From a checkpoint of a small mixture-of-experts model trained on Wikipedia: 5411 steps.
Below are experts of layer 3 (counted from 0) of a mixture-of-experts language model. Rows are named router (the router's row for the expert), up (a neuron's input weights, with its number), down (a neuron's output weights, with its number) and show model dimensions 64-127. Each number is 500 + 40 x the weight over its row's rms, rounded and kept within 0 to 999. Numbers have three digits each.
Before each expert's rows: a language model's description of what the expert responds to. This comes from a sample of Wikipedia text that the model never trained on.

# expert 20
Capital N/L name starts
router:559513543481459482549540508509478537500468436489467438544557553471488499569470432479479526527484517558550466500477484495501512477518550515541415521407468453489483535453461395445475533446542471
up0:443494522537459486559438575517517420566545526442427475503482466436519398496485525445505530554440514439440519488430439456552472472485456538567530521466504569534466559470481479527490454470551485
down0:489472499584576483486533501475482474492522453516423495477512508443550510512501447474501549518462537472441480501503478490519493537565515501443572529436469539495466513532508515518542394477435485
up1:513498546533514421463498528474443519538441403543488555481530509448511530454553487481530563505451607557554505488506562435452449497567537531463407481530483517443480533562480415524470488536409517
down1:535478566513462484545479552519491564584485446498529480502523485509510470514520460614488509531478489451491569544523475503460481455496544525511438470536414524525471504498520482525481477523509536
up2:519486509515424447474539481508489514458429522524422486510476516555413526535468457463490513491527422467526476555486470485431467419502439456496516596499525512453496544504453460438509582483520499
down2:540478519500462490476526529486497508434419483498527503560457469501567495499532533456532518447503492490536490581503483459498455463493475571462501508453443481538550482445480483500523547524514498
up3:504485477495554521463492561462451610474560521466511523634515572528550484509508459468463449503484457467529495440517520452535506527530514517495407504461478470539487521523454558524422539565552474
down3:483510569469452503421530494516513541522523495488396496524596457515518485524474477475458448548482472517475451430477526424562563506459501408482517518499543432510531407477497605509484471537462482
up4:523493535546555520559466561498520489501456508477457418501564506560554496576445498475509523484572497461479471474515424516518545412506497536490516482489530530515483541552470481477507502523494466
down4:466460504455527545416495497560514494388450484474438496427541529509583508465484487466499622510572476489528474499568512474523523569469569527499543501491542586509572519528416527474496516508463567
up5:494496503536497479510461556512525498507511488438509455495498547496517451417541473564429527474534461458473435499465422431497548542517593490497487469477486531477478500454572454558523561441593496
down5:471531515478592496477447552465488491514526462553501558494563504482496458471518431560479493473504414510491497460485476557467557480494465566430519457493510474556489407514505461456514493504501483
up6:462458439464477462550429463415459499473523476509499532529525485449522556524541468577495492515497477482441399491441481500478523474558538555475420492417436489554477543542470422478508515519453530
down6:411436518468409454537488498473496563536541443516532522513436497505519510552508490553431477555479503531401465532517433534494500515589486569561590501497481487534474449465563493472530556524521502
up7:502430562452485518504516442525469498530481533534502550539520533513460520554532467495468522448508565501476593479567463493528486534538510533489510476454490561486492532552428501500471467509575545
down7:495560518477441530569441467498535492486482478520475524408486478504501499521480477545555521501451510483512489502489506459492617479487400447452471486547527495531539527524447408521413535484435520
up8:508541443535521485522558460489511432446554507433450495537503545527535466522537515538524469556533488518522533487462563536570501531476418448447434499559508534560523498484511462511443472590472548
down8:543463522481547487478524459454554503536515499564500497492533505520483485498476463522533518542486459553546516476459527537533491534457503470491538533463444546520527514555511534543510444515509495
up9:525473505474477508509477597550604475520475552499511483533478594472516595451480552448492502566432522501523440482513573478500508468512561560560488505506496500518495497510528579542478487518442474
down9:497489435566567484497490473558462484569490567490509514541566521520551483539525498545522541561461565507515540513524501444450470520496559512437502472537491499549460498434585564479452469502467465
up10:541507493419412558517519505499447500429467497466463509506433494493432481430498464441585504533555540530464476570478508563440521502464485492533483496474480433484486510419496474497526506532548455
down10:502469520488476503542535488499458458495456522455506528483477450457501577463538542581531497514579500511470525514574445561506463568488473517487410422515516513482543484491565478529552539484477516
up11:588569513479489455548485504478473534473515474441447497519496570525451422419507500473521496542488457531500459544501594501487544441542492482413490475582519507506473504488523545474448496457487493
down11:527525482473490508457432484490502463529500456493518517497499588489523500427556471451522560481511549518542532436562471524524527520559529481543507465609484527487525455486527521480500470462498480
up12:531509526457516579528549507473472471408489468469533536498491504535555471489441478520426460525513556502547499548518532501536461486497523481470508527487523555446500561515474531471423545542603529
down12:474476478516524464521512473508540450467482477529506530493481459491564482501487490435521551554484572561468505532557477478501498529479465470479541464536492538436529518462542522451561499494507483
up13:551483495514410455466528559439492460454517565509483485510492509524497496496536485498491475434485564556468456632504502544548449488551472503488500546467552484491507462523425573487479504488517514
down13:524540564531563514467553527511473563502537507469503500506471519470517591420547487546435477436512541555441479422561577475541506556523492542501526502559465475525547514590467494482569554516467525
up14:535498428527527451427460518560541462525514421509492485526471513476440494530519544537533505483439545507502510437479526497526456499477506549546526507492449460512527496507430431451589515501466513
down14:466546520474463519501565468489473436579467504467506498528440461532522474555491479491461423557564591499515462483526452474500445457433506526492542473516492579485463518558541521439560556493527504
up15:529527505512509494500518540544512499497516487531489468536492506532487493482453542485452471534516609525518599520566479480471493499546499432520368487481466474523491506527429480553447472484477497
down15:442512548540537515447473524450517497492513504534492498482519527503531518529441512520499413517526424491556515532452498488516496548462544553515495548482415472521534555472421466487449464524504496
up16:487578486460521526544492469429465339491503508457443472522548499520551517502437507609477439503489512486527507440489438499511473477509523447438471454479462457519491524545428479483505471493528561
down16:475554495565493515508514517480524507536478485428488558579553507503483402418448532544480521580497441428535505519495455513464461535527468497495574431590481446531435507460469458565457493513503554
up17:483496539433500518453517578495400514474514463494507448451511515523516485523532550444513587453486570582460481466564480584530417468507469537513510507482511513560505462506514450513488516512430445
down17:492485552552568492476466567501507486533465518497470486428477508540536504502504524486423552461549542478522439464531482553566471529527505512514550454539489439416474464548504420531556442486491512
up18:474491439406457531533504530520476548510538450514456499509509522554523519516511465529538535547537523418446456486498471475517532527429441516478475446478475508443527559563486511519489516463455556
down18:507481470461513479498524430514552447520492538514573486508420507545495478517495526510531414488517408508437445442508480496478456525458437496544512440476477434503520522468453517510429489547512480
up19:498514514529490456508488587502534414500559541504546567493510471541585490500493528469442483496466564534492465543568567540497495536546487515460502528489477494458569433501430535507525437516538534
down19:568440557494505502536487546508514533508506559481482518490521524536603509540489576421456466479472520488438429522524531494436560537541441492531536538508465469516441483537462469438480522472475497
up20:575477550485521521483517536494494616519538494504530451452573574534509445526528478414497558466530525526487494529530504445484460440488572471461484477500459554533448501577521502489494520485460450
down20:480500555494485514551520526448497515463470537446529488501539517501542513557529498531523463600555535486448527486501500541519434543498522479431495512498488471482489489503434520515526507481537498
up21:555501539509521543502505525496453477463542419500476521612502552542416468556491492457503552451458410514470523540467503498474493495457499472583480502477471441523479463543484513495516526504510453
down21:459495425544492502437572456483540594585527505445548464402481480552520497487487517468529450474470444468566507456500485497559507496492460520433500524466549532504501481524523558527512500461432510
up22:545506437489559500558515548541544547519503503544504535535480527458501435472500471516428468562425543445497566526485497556545502482521496425546565527467475543512522530534512499411515409449461548
down22:513439438471559507467554507499412444523595544434491548445537558500505466480472461530507496451485571461536499444487510557447473456464480556552532412461474445473412491504496539509500493462496557
up23:467515572463424551538571548432485474502570519517516467533499505517568436471502531477451513524520508551463432497452418496487510546482553580482516547580504471444462553508516476484488527501548443
down23:466519411529427587474537500421493479532550486586528464469521519531443505456516573469484455525480505427544456488473501525495606469526524427551512528513491485491539502448490516454520467453505497
up24:567480500481471568599395519513533455507494487534432492560527599500504563524527481515542494522548585541520497457511459532454465487425486454539504533472497441533534480522503487492499473520498537
down24:501559420449514465448468576544496500557492528511496486483434543538494478495545506589466436500456507522518491483513539455562514545492477502556493503503563514446466534408445467506499563498492490
up25:470442489475494459511510522520546494521428508501500505456562499489453575521454494491532540552455464499497506509452524505487471452463518479523459485478600495455566531477546508605492459526511562
down25:559514481446437503431486519503444513471475451470495496515601459537531515583464467530502541491494468531515461489565480471589512451497488525545450532494495535471556548438497485554445498519506528
up26:536524522568501485566580537487449511466471497486477433514499528555542459530493490456564495538443545599505511417472495506493513468403448419442476447518533514495501517531537476495497544484477528
down26:531515552473517506556555519477486439457513585534437506499576538565483459457502450519468532498551426468405515517602514452454490506456457496467466524545505509477494535568528484463479448538524472
up27:471493561520490534503501502468472448450435585494437489473495448480505492481423470487480565569469473509564561421538589533506579507557513571440449456441475500486495499461531443581530466486489554
down27:567462513527444477578500479468502529509377455484562592572463466569542471464435572534455530538544494482544530552479489555505524487493420562460481486522492506521573467441494521504502530559528497
up28:527555520461495453507524572499436446496465430507463467528466504486507498503599481485451462495512545529491508546469486494519581497459517535509534512544472478594489534500512440431522442479555528
down28:528485499528490502486479509448492556531475584480502509548522545498521523582487486471517554552534453486515487562487457530440526500545537503512538515497573488534496519517513482446541503514564535
up29:480551495532416579476453399525485535468531444552507502474486501412486471521519461532527447491583453546516540551490542526480499555497555525486503545504414490493506527469493439517454470558480572
down29:484518548519456494516559441514556435428549522545452460382498497498518551548431531492502578507509514458505513442517460401502509435439520483592468490483451490562499497514469496450504431533516487
up30:529492472534502493494520534581501397506547492517503470478483522608473484503517469546492524522531446521539441527513552521519420463524466447486510499462504537518528515477478528512514542515528475
down30:488457502535447467495531538563446532530445497458526450495425501567501550517535407545531502500436494549517457500457507620556487514524500494540519497469470486497488454535518400485555532456542537
up31:526476587530465588454495543462502523508470459516521497539534542543458459499452493510508591497526407553515454547515520539453513522549421461453464550482478460450494465572496523520551401479423456
down31:496527417539466608461522430490561445440520502526532543462470484472495589559516588496472528483551404446525502550475442444493510479546562505513538486479462517489570482564469432504495537497476470
up32:552497502474497535506467464579541483513547537519525529528492531560491486451568401499547516552467492514504531526489497455502505484563516480445491571518461527568530477549437492507506543575547489
down32:418447516536537507486529508507504505452512494536441441526502527446576518593445444471571514483529503549503467500465460466510524515462473462409566478435546526523549518591485562476542453469513481
up33:473477501541559557513456486506468504416449457513525548513467500436548516562396527468528500514532428479516513522546466528510538465501584509481482576419493502535496473486504557474483458480494392
down33:458535530539514487534461528502451460434473510503456487512490527460486477465545447463464492453518471424496558506469519510495436501572536555574565436541487448443569488460449488473509471487502476
up34:460519547483543453527518517486506539489447519501539437511484477463434510486473492497487481469517516423544552474539464413443481537494566444444473473463465516489568529515485518467474573546578547
down34:409527499539537494526549508492585479423553567565437521554525470477456515462440524533490443501590522519516569405529493480551463519518481444560516462479525527534501456537530481463462504528463480
up35:457485505516460489523494516467452481387487508507486590474487455413491490573550496457521549451487542486489627507498527427564490447490472469505499536426438532562494538541477465437484560506539521
down35:510488445522499501529445472459471514476441506529561521515553520498509534504486512488418511491462535469521510516522427466535467521498442422534540509492496433477615499540505455598508520504489507
up36:539476522461441564503513462617518552531485510508444479526478504520478501448420480461504489507477506441505483523526439559558567498549502529533507525517518425479482480453409582520488444527488513
down36:551475491510523517556444530548459535472429428479552525477563496395538586495470555516543505545471515510514465451474539517437488503482536504520615432509506495486510500497560492432483533502528462
up37:507479512473507472412492411504467432506517473479433409514469533499451479436500421527455489435483464496474477525552506467522445449462559478557487482505490484509484557434474489498549536508463432
down37:556483462468554489493543544466530529514495536561528521509379563506486484553517465431509428514485474492443484515473538567522532488445484478495527550492572526534468538480522463499507483501503555
up38:466565551534602535463407574479483465482462417528494517517512514479534536456519473581563490513500524607543425511488554422521471528506520550439465571516520533480549417514466512469485514504523482
down38:515541487441561494461502506472470524457473513479540559497509493537478500412567539521552516496473532513477544513583438483462513516526453434448422472511510513474466450444464507491519489497502465
up39:544508527492521444485436499491464479541469521488427517578527527505533419449536518500461477490537492504516513572566578505453531458506562561469522569408462535549539509481461499495504530512535523
down39:469530494523518444510381434550485489571562530451502579506537566470498407466433485446469432543492462473540418485411465479469533536538551523493460526505467503514403523474471492442508459510470477
up40:537489528458584560503529550431571497552499470500482478489513546483521486489542481430483507473431507510468443503471474523555491442496500476475561540512623494485533457503526525540472498573496522
down40:500534433487531540550516490487533461559498456512532556585474498533448475423506514483447480462491514487526471480442522513494402521478494508563480560421555513488472493531539527583502427503532445
up41:444484446459506497530507480439448454515516512457491392491554544522476434456466496473558429510467425532515546452525475497483499473529488450490507482536440522487495540519447448538475520515587535
down41:471519478478524447550555540488430442446547560545453440560477513484440433487461425539550531523445463499571443487539527534504472541474513438528528558500531470514473502506492561447528457498505449
up42:534523518497444486497595475557531522481462520439527451423550470529512526440473483516576515534509519427497599525523436457523431466464467415530495539487553495535449527518449474545596505467526558
down42:451438539461511469524439526506486551540441483461498418462564556514480519499494509490516581519461559509508531575474444497576489522554587505453485573388500511528461538553500503532461454498398543
up43:489494438452464535473436503541456491561527411519435516497494477491472487506515508520474504455450519430492451492442496422480506485422538513520438506476468416484465528527432417598477481474552539
down43:466501538447502489539527560423502444514537470490431592521549460460481503461499440647471540474470541500547521489459410458539480457473513438503499524479525525511508456524498414468476481536581535
up44:501486446513507472457521455512503443578507462568455426517471501573487461514447455467508535479518551594506468556426423492502572493499439449433443512521489544546469543494548547553522486487453547
down44:532497509526453493477503449425574511471448569512536491558500496516477449527510484553460520595482444506522451473550510468577538504507498540493469529522534489488550524424470476543506483514539517
up45:503586477479446498476545477476471465532531414499478547480537482603437511487450478476489528510527510537532481477496491567529527520515497570457525537472457470482466493505534468527455515549504538
down45:501459575481518505497495527449525481500442462532486471460466526514459455505494504441497425474485548530476552498424530501454506471612467490570437443434488490506541497507449466471490526528508485
up46:445508486590497516473463491522460470485482554522463449523528499516559542533468522543513456489551525490511479484536493572568503480582540556488507479471547527450532451530471513492517468437512523
down46:454499472490480500436404478565468523483554508488443451465440446456505485448504438461583499483428511441488506492482454427542494424516504532397466553553503517516484442488544507463497516495476477
up47:569447575473565414543495472490517474501529496536498530556507511514515528492491527548541480530477427501514482499448537498508446561526525497613462471544525510491510512495505536553517492460426550
down47:560424531459515501459534458507423580501506438409526486497525422485506565530450491449481492589530481527519481520541508555528467526562431501481518535470503462467533514434477479625487474510496549

# expert 38
Initial capital letters
router:508488433557517520501472453438486532547457497461484482551520542494484493528443526493585465461402459572514456511443469522547466454528473476541495539461459474530502486481552454447454510498431517
up0:490552513517517445495496505472497524498537473551630513487557546405483451523493484566484524523568471527482507496499482564440433461505442498507517521474553455457509505508515488404467502493463470
down0:450500501559497455497392513547465519537486502430572564499553586460518519495521486511575475491514507582477518493434438557510511457480514529537491549462435472573497532546541512516556481516536559
up1:463534492518507463561488557437469476463570525449446482554551521488561505549419448524452493518470430455505529490548587554476454488511498525489413478485498474455517474455550467548504495481473520
down1:517533467508479514505500495493486543432442506404575485486555512483486444489440504482548494504517466507522452511532519442439492548508498549420448425451552466510581469512466484494503472477579459
up2:457493478563493589450483491511425471539507521486505483502516494545501533490473496502509465444487471473441473407422490448568483441525543457499537478486494481459484521513534488506523542481492500
down2:485522442437552489477418501542453459518431517477522588460524562534456590413428502492543531461493574538489466484506486445495509455468542510472536466485474525416459483588551441486543522483552495
up3:505533492545444491514491428510538538487526456433562527472512515497511544463479501443544439554491439481534487459534493460503493547472478399525549517610490570554465458472471497483511502448446549
down3:416528505527456449537479454525527507510436454487503459490446524510453510466440442470409460547538537493570500484487581461486467513520444448502453567545474547486546496485548474506460498469536481
up4:443518487525474526530493475514461481513446471420508504434518550551519459485518541488494459502496504490532453501569458444480510458483494454474514516459451492469518518444421473563485472506506506
down4:463496477548474505571514463515565494527377488490550549512498526487492561478503553472486482523547415514510498558502569536478508471466496475445443466510427496453585490582554525511541452514519506
up5:512594466573442519456429451473482519509527474531464497469511536521429483496514537522470521486537504519522472475522481505512528534486493444506492516441488484529484500520527525533472494547481516
down5:612570507437497514432517468463564573488632555505558446434514448514542472515438504507536485492454494546507547486505492473455450490523548450429548506495420553525517559525480474487494466496545493
up6:484484477402449426571517475464552499467609532468473469591502522543426490532517407497469515522487551552497494485517466497517488513501524465498488511519461484514521519528405525507532467578423567
down6:582490553484547509441553436425518562541506484493529497440560507554511495566502485495503471510501453535418479530492506398570523436481532498554530523456493540529475573496479474560531481528500484
up7:499483599507562440532534520503465491549525459428538495515518502489522416537540501536517498519515489493462464519452523527496493413579458495540463492508481469511502515444415510488480532575521472
down7:454454528493499472517530530584474470462520458520480527510584467505509462487537495525504500457536457487504478580477522453474475445357467438464555458551497522506472453505523483440477517543479538
up8:523513421568463528488512444444532524486500466528475590573477481575444404478516512488547543506528503518498456445503486487467476497428466462566522508520460467535501486432519482546536459448558532
down8:521484410530508492558500533502510522425483537528526538478462491489446531502494504460546533494482504462449502488510506545498445530463505469502513493484478536538569468425471552521520473463551501
up9:498523502526439572415490468462475519512388458460502465481504546530497503504572509423487597474461502452489591520391593547529492475523578534538482489509511462535513474533512527513519543534507470
down9:528481416483493484470497422447501531572486558482515472457546510500415490476520445465489461497518497500521451591477507562540497475472474539515487442532492546534517503478524506439524478524461538
up10:430487427514503485524501450508537529474426490520477548482447497619507549491536549493561422480527529546476491499517418543503461522483543545553514563446502504526437552476499505478475485461516525
down10:560433519456512446555487522559445483521470514549445523518456453565472483411485455479498519529533519479498541520504499550582451420466427505445519464507553536535504487547522505478513447467504508
up11:473520456509445527520464513492455483465494562533477457502441510523434527470533504406494532449536541552551530516514440531552514541390498526595468485479538504503495453497508507506439428517454553
down11:526502497474467540498546483477528504442494498528469436473446460534525469554450526566433572457555484491509492493499470458448546507463531474558468568520476453458544538506494479492489489490473491
up12:508499466488483475444515506497499557505611498480468530556510474456483535533532515466510505476555426514487432405450492581488448498455481537542479502372557540530505552530625425498511497488490442
down12:480505490534541499514493559557513510434509481541507524492531485532457397575462582560471515587491539484472496488542463498522460514520473548477503474442491449500513461569497454597425510464569500
up13:446413534492560570430532541435552551541470526461458518529462536506490518498454518475560486474516489452490445473474507470494472578498563506478545576507506486484460477536503504451478488551496503
down13:512480527492597452438502526429463529491472496453542566508533537487538437528486512509493549480476486481574498440503553482476542514571575540549505504556474516513441536491460494539557508477474499
up14:559464500437503500524545500498549500488466509463533560517534493519507539548485583480507453546516496480544531464455487488518409481484485515427445535452518479541492531541527459467442453509501530
down14:521502467507487525472597517550500498468544462433424465491480480500510482544471582487517472520497465507571468456497511492592472539449539555527520421430546521509501510506514483484547493487539619
up15:571523454525533526507521510453471562499520520523527473514467478550449475502424508434487518477476436504485463495512536424518470492448548521435577587496403527445477646474399516500550512494466546
down15:552450555534506479530453493443477505475465516513487490437525485489392485533442517493447432590558474530426524559520539516546492550462506507485462468503431526488522501559456497542450513506486528
up16:493505543520489478533478504517491503496477466500488416502472529441482551529452503490549474383502492552480503481426432511535534509539461537501520537434468517469481510458452482580514502571601501
down16:492457439502448556480512482458468450486479475478412578551480494426487438463411496475461588494486546479572517500584505513483574464585534457494497516484458512413462519487487540516476471493589482
up17:484449487510462553621479468554448509510503478516561503570548549523411492540481506469460479480492561491566502463513532556510502478563479488515516496582419501518417471486480475490515514457474536
down17:566398570467478567465521527573560508489513520501546457556570540532501522544491551478482541494504510508551536453593455496517539477492456592508514468540452491509514507500453488468555573544520488
up18:566531425532520437514541457430420546513489499491578474491497493533524509491445574534494498419441438500448561503492521521463494470484453578505466555485475416459513559456508475510489517508519536
down18:509474510556515549535470500445479444478553466512486547554465489549473512616478561448464535508518511519502477455512555512474407502558558449514464477474507522519480490489461413511497510503471518
up19:434483495467491543471493501523538507484541474507483536472419491468494527431493442476565412427549583534470462543475573529546511502500421506467567525538533455492541516463464478457514529527447514
down19:437480498519513505479534482571619504525503563544494516561463507443550524456487466442464467477592444520517544495470516487477442520491464492394478555605539511457454583484570536543449516505497489
up20:535603435432535485463533547451553504500519498458482471514517494466486577533457478484454552502480541510521469450521482496517489509506480530592515477548443449523488576506557442522490537569548429
down20:592496504439504557574519546545457446503485490535556495496463510452469515486477550474431504458576474468525527484484516524565508486517519452449504476428516523532443476476462512533508564513460479
up21:523546447490521521459482517554436440543534493519445453533529519550472508473534564484535518498460436600490501539517434456558492536442517534560491495547470486449464483477470506537490517512462489
down21:471535528505497516501529527502535430523509508503538563598452531520502517492550549507535503496573551478453460546492507468523516541463476457539526464498522449511526513513494493472444519523483470
up22:515500489514431527480501494497505474507486529533525459499550532427538521435529484409481444485506563466519539502539462444550538485521559471510513492562548444489502533420496442472455498493514547
down22:524435560455378490524495466532499489532554467555468511559591415511516512526556473471411483487515524479514471523502488599466567417519555502576472549505490454550567510479474462483534547520536491
up23:452493491516454443534385462450439480510490470562486496473508470588501451499467494547530503449498467409496453454457514461418515510496483493532452544468476548519528460574444595539492482439461525
down23:460529439543487487517490492534483495410481463487476580498498474508523473442494412445484493422474448450474530479478451546532510502479542498509443517474528583555498469498490578586479456537419516
up24:511474541497529531500564513523500579490470463530467520518495544461512542459462527452534409440477531505507461502486448527440416503430478533442503601474495480521551491496510505436441473477447465
down24:484495518588509510517539522455539555431541505527484491561494575500479519496435470560475559578472500511441539515490474520539456473541533494543515561460474502527430571458547562501482489544483507
up25:474538562480496552496507517444490510566508478501544449534581462512424546525493516459502531529482473536469455533427482477509462419584516477512604476451536508432508564470451507465507541484467460
down25:490461509484458540498536469521435524589556500580474503464491456494494460540529476499554551477486513455499568519446473504542443487542528441421484469488515526455531506490490490442503419448456523
up26:420490508508577454396410507470481475545522514453441555451530543525525530501555461496534475514433486427466514574585532473525508559573505535453514541458543531444575494494514454443566522583432522
down26:439502434497554450467392542515475420452542449437576481424533582510481499514506512445504533496482524414519528534511500492495489543514467458461521536486520512426521572508459555453527489497515488
up27:498561590528483446515442500558454578506440467486411508458515488487531503500479494435488515537485454483481524480494444544471490532482555527527478446520543504500495480515552518510371550496427552
down27:562447520511492472478511472499549500473437557408381559572543527495489460483478481426469533574542534531431485455468519489537462518488477413464490502517512535500546498489425534533504423533431517
up28:451498498445455512531466488483569501474478496476498527478468542505528480486541456446511507573478585566505506548480437535514516515489540537555487531553377469482401514529488508478497476526538542
down28:531559494518561498507487447478508516484522524556541500478476486530491526487455500487433501472456537556508474478443441443478570467516542533513435572543424521565521565530507486482521516460519511
up29:492519487514452506490532529500432528519492488509473485572512512550529465487577551527507530428479496509481484430486442510555477513438482459478562473460504530475497472454446444489505460511530479
down29:446499533551486459480461482538512469508537491524504573438568553510469515415502539542493554449431481470493459515486549457440447557461502483472480466472533515448535569525473516516494493506501481
up30:479531468500486472449563538571595457484480521461523485528473477503541450522513464554562540511507492489458486533471510512536525469479482483503422562499519473417541464509580510419514492464536460
down30:467568583480573500519445479487518562518546476522525469458488496447509525504504506527524490512523457593523523477512510590502491536556504508543504530444549434503426463473517487505470529507464555
up31:480471559496565484516461472470566544462424488534520544548499469481525524483453492574528537494515488596443460527465489517458363573519420534565546475543466511470489543517502487398481505486486571
down31:506535509472523447474454480493517493592475552569540485551449460517536495531449474559469508527465475455572530524468419532496417517609406497536514520526452506424456519514488532520491519508494572
up32:520467454483519567482540422587540519525469519497542480533527497482472511506554469493449502534492516442482458444534514469479496491466448549515498465540551506456531548567515531526500512526524498
down32:475532475508478556510573497521510545511482476517499451520518458513479408533554481517467425538502507500588442502499520520520497536480516544495476443578528551466524564533451584521489522525510545
up33:487425465478448559519496461475420415481522476431455500468516501595531510561561494587482517574510534518428497531502483550502497476519542470486447491481548499444521540501497468497450532471459496
down33:621467490565464434523519514510484524522534510449441488544511437468453531498470498493471505491427460513463497461536470535457490490574542560553504551424492498469493483538487527523504516492541514
up34:497599534522487415503505490482473405474602499485535493544573459479485492447466486526516442532488492495514433542546504590572485462490493490483455465513515455528477473499510446494449573446508513
down34:475485467501503526430504535475481442431470529504458554516437507468536515489490458558565544475520543505537456531510504468465534438467536473501478515568493437573528464441523510488439526556429541
up35:445497525464496453470498523533531534514547429499501499428435511538483548545462465467500493487494515469503506519487538545534474442478494476527520532547456463522535433492408502480510511492415531
down35:518497495422492438551543511514489571541530414487470417501463496532510479524457525434396489473503511494523528504513586520490439525573439412529465556508547542457537440466493489467457519538496450
up36:516502476547492447484478490498407528531538480510473479574514453465461473522439492550555487511466448488511550506555559511536483465490389528475567546533499601506514509430490505501535507499498451
down36:462515520558502429484446478458549529512472534467480462489531478514468509548495559558547432550463519448448481477473480533533489532495524580497440508489485521508492435543531533496463485455575492
up37:540565529534401531513480505478450464487551492501520481497560518565484500423529485516495518526415433490440472429458538450453511518491516471470499468525471486590469484570565457495511531471556513
down37:524489540418474525553539409533500595547480509581480446488424597539508520457502434488528487477409509549452497541496483483516510523521509488478507481526539514531521471549488456424640491462521546
up38:516507534488484468486434570531564486553523490493458452476502532607529462467498424555445570459525482446458510511497583513590403433458439477487509506511474478533540488461459530510517487472438563
down38:484493419497500474440479513566518539495526598502522455583432519516455466493516530488456617511506466460517461505458434568471466523449442516491519470482504516476552527461495479472459576463573539
up39:518498396455532548570527482487468513525457528506452456528551482512502518486516488478539504406479422478519539477491476498502518447461457515516482490441502416556510461479490474556475437553552521
down39:515511470481452536560494529566493469476540490527491433472519475575468427442467463572501434537525529487570512470483512467537461548580473491511481437491542478457561437496497519495478574564591471
up40:449471561552501494514517459463465525466439499467524466423504475509567459500547540566515497481499489542408526542424510491494517514529469529512518541508532538483518455489524448473477493509527486
down40:540497510484508530467499531515531514565532497484491527445460509467541496551534544574459466520502480531473475494563490496515570459494489594551534532561470522480528453601490460529418554448547515
up41:484482495560532521522499478454523453477467537501484453560540459479567454499451485501539490439488538579521513483502534449512525506484488502460467507522514555463503531490494509499527400556491424
down41:440458455488470513494472585464518489558523506490568483479498426489517538474585454570505531472462489448549471497525501461495486502512505576500535542508539555477549453484456466441437514545444506
up42:544486477479489535482528450464479492484455542464466519546437511500480535495520546506543548525503536473452462545471481533493482435479559495477541536504530485606467534486522493502482521489530551
down42:478447541510512474524575543459518530524500562508442556551469516530544539470573478526495529510466467511505563477445453465540448451509482516509529507543556530545442460403533465537521462489415553
up43:495543541440515499459450410527460525490473576454482545434505540494577565471507533478572512483498515535519499543531502557465445483537495477568511395505492480516480520571519528506556501410474449
down43:452530426442529502471562499454513538486531528450475450528517534460506496544463453477555497504485558470527469494521481470508493467580482560534553522469391494556493461404566492488482527458481470
up44:521464510493542481535456512482529535519420531490489512493497563455558468452380439469500382477488499518515514487512474456493589463483538479521550525575461466512428531523451598488467479548497477
down44:575510513530435424412523484526408490494485506551476534434513556468499493470468442505538479502481550513521484609509482443517522572452477486556525525435497498550559475523480593478515498563464480
up45:492520483470507509517519491500509492549479515496542451545484498527506531533388474504472472561507478552520500505539537542556569475505550429488531458483523456498443533462435438607478508552547451
down45:481562512481498481480557548506459446460505425472561587524474474517540474559505598495509580504482451492491502433537522520422550500553603460519506477548513381493492446500496516492510473598485513
up46:481493415493453496515500471556554548504413543525519477434504492453520501514547490523509512509489507527521554448510540514520491468473443522469560544459513526466521488530455497447443533512412470
down46:514456488474471449500474581479456522500490528498490494406569570473439546518459501531532535499511525514521509464487466538499432479495487454464515559435538510551512467482501566456469526539445479
up47:518472509479508476479519441477502453476491529476445473463541485496496482469602539489533518491446493465506436527543504452512474583539555505468454540571463469626482468500472556455485535470455454
down47:512525506502491541489538521449494541495496490549449486527489564453459517431492474521523474524501446472551505537575465489447476566486495507433469576479495550510504468533511525487517530508483573